{"n_layer": 12, "d_model": 256, "n_experts": 16, "experts_per_token": 1, "d_expert": 352, "d_shared_expert": 0, "activation": "swiglu", "moe_layers": [1, 2, 3, 4, 5, 6, 7, 8, 9, 10, 11], "router_score": "softmax", "normalize_top_k": false, "routed_scale": 1.0, "balance_loss": 0.00253, "balance_bias": false, "router_z_loss": 0.001, "init_std_router": 0.00979, "lr_router": 0.00221, "vocab_size": 4096, "norm": "rmsnorm", "norm_eps": 1e-06, "tie_embeddings": true, "optimizer": "muon_variant", "lr": 0.00727, "beta1": 0.95, "batch_tokens": 65536, "seq_len": 512, "train_tokens": 647300000, "steps": 9878, "dataset": "wikipedia_en"}
Below are experts of layer 5 (counted from 0) of a mixture-of-experts language model. Rows are named router (the router's row for the expert) and show model dimensions 64-127. Each number is 128 + 32 x the weight over its row's rms, rounded and kept within 0 to 255. Numbers have three digits each.
After each expert's rows: a language model's description of what the expert responds to. This comes from a sample of Wikipedia text that the model never trained on.

# expert 5
router:149179060098116141092138143138086165125095105132143106123086179127103181126125142122148129126134203094069073125161108172135105149202143167101183124066043081120120127138163186158150115151116159
What it handles: Mid-word letter clusters. Short letter pieces in the middle of ordinary words and surnames, often after an opening letter, such as t-ac-o, t-il-ted, Met-c-alfe, vac-c-ine.

# expert 13
router:042205145121129150153165141123141175116100105080150122154067189127195182081167113110133134120151170116153139108103105081123094074138152136161113169123143132120147137144101182144090143164144161
What it handles: Place-name starts. First words or letters of place names, often after the, of, or a table pipe, such as New, North, United, W-yoming, Mel-bourne.

# expert 9
router:046112137176112129165133152092149172191145100085161138165131141115161126087209120090115076158126130127074090153127142111146103107128176123142156116095114142067174074085136094132122115158128116
What it handles: Name endings and commas. Given names and name endings in lists of people, and the comma or "and" right after a name, such as Marc-ia, Robert, John, Greenhalgh.

# expert 3
router:078123092140077214123177117110158119130152114104187073129085152139187124084209135115123078114115139134122128168255148098168077119123119075190112138121106107111141123156130127117059080118147159
What it handles: Foreign name pieces. Word pieces inside South Asian, Malay and Arabic personal names and titles in lists and tables, such as Sh-r-avani, Ash-ra-f, You-v-anam.

# expert 15
router:126188112085106152156127152137162120144140122093135110170109204121162183102159152082106112205104122110139106115114104109188078108101139151134145142111096139100118124096140128118098101078127129
What it handles: Common head nouns. Noun heads naming a type of thing or person after an article or modifier, such as film, album, player, station, school, group.

# expert 11
router:083166155095051159165071122077115156102109121087136143123098189165211093125107147103103125133167148121117128130146103090142087135086141102156110155061134094132139153141176105144105115101119166
What it handles: Table and list separators. Pipe cells in tables, colons after field labels in infobox-style lists, and degree or minute symbols, such as Born:, Spike:, ISO 4:.

# expert 10
router:112184134133116140122180113091148139093065130120187069130083143095145106124137112088086114173149151113082123114122102062167127139107178157118116122101123128100108081110148174147132084110102128
What it handles: Foreign name endings. Suffixes like ić, ski, ov, en, an, ia in Slavic, Nordic and other foreign names, plus the -ed and -ing endings of verbs.

# expert 14
router:115126058092112111158100143115156196135098121088177078134117184148134138100118143101107195088098177089153082103146086134188092129098115119098125182121107136111127087099136117126108134073179134
What it handles: Digits and ordinals. Single digits and number pieces in tables, dates and measures, and the th after ordinal numbers, as in 54th, 1.17, 18.

# expert 0
router:076128186090125114093101147129113128114143135142177103123060168144137056131173208116182155126157155091125150125137129123177104125079128149150078125117162170092104101135136134091102116114135140
What it handles: Mid-word syllable pieces. Interior word pieces like om, em, od, in, often in taxonomy names and proper nouns, such as Rh-od-obacterales, Cont-em-porary, discr-im-ination.

# expert 7
router:153128135128119167083108142069121109195135116122185099116111148120058156147161136095124143126169173157131152128162159126114105113186134064126173125137098091130111128135162189133146130166105112
What it handles: Codes and closing marks. Capital-letter codes in sports and data tables, plus closing parentheses, quotes and brackets, such as ARG, MHP, DAR, (NH), USA.

# expert 2
router:069132080123106133110124155123108133145139099099139144161105119129121161091111135139123150188132218092096100143123106123139126148198193104164168151098160138115068094127133141114106125112115168
What it handles: Line breaks and headings. Line breaks, paragraph ends, == heading markers, list dashes and opening parentheses in lists, infoboxes and section headers, plus first words after headings.

# expert 6
router:070158118119095082152138130093108134087099092111155133131129193128199123063141138092068148130116134099125141131202105134213117128170151070112157162091074107061106089120136147147149091141182136
What it handles: Word-final e pieces. Word pieces ending a word, especially e, te, se, ay, in names and ordinary words like Reind-e-er, Prow-se, Volun-te-er.

# expert 4
router:100137185122119108130101157132108174153144112091144093137075146171106175126121140142139135134145167181136120151193110155146161180089148116132143138108093079065147160103126170134056117110117143
What it handles: Spaces before numbers. Bare space tokens before numbers in tables and dates, plus year prefixes 19/20, month names and $, as in born 6 April 1797.

# expert 8
router:101151113124133067137147152090109194123120108135173118117102162060195177112151163121128132173115117079094138134136134088122106162177116124141136165128128137083133106127177128140094071172123122
What it handles: Adverb endings and auxiliaries. The ly ending of adverbs and common function words like was, is, been, later, most, as in extrem-ely, unus-ually.

# expert 12
router:121202160078076163182161180124133165134145067121135117109088145179117121126156117106126129198163144161108127159144100114156161207160180124143152192133099137117135100109150137124122065129140125
What it handles: Prepositions and articles. Prepositions and the article the in running prose, such as of, in, at, during, for, as in division of the British Army.

# expert 1
router:120142163123131124155131130142124149133119098090160125067086176090153197081120124112115099180143179114130111150133098144156130132092149146141134140091130115085111146140195182108108096116137197
What it handles: Verb and word openings. First pieces of lowercase words, often verbs after to, the, or a, in running prose, such as g(ive), s(ought), st(ayed), disc(ipline).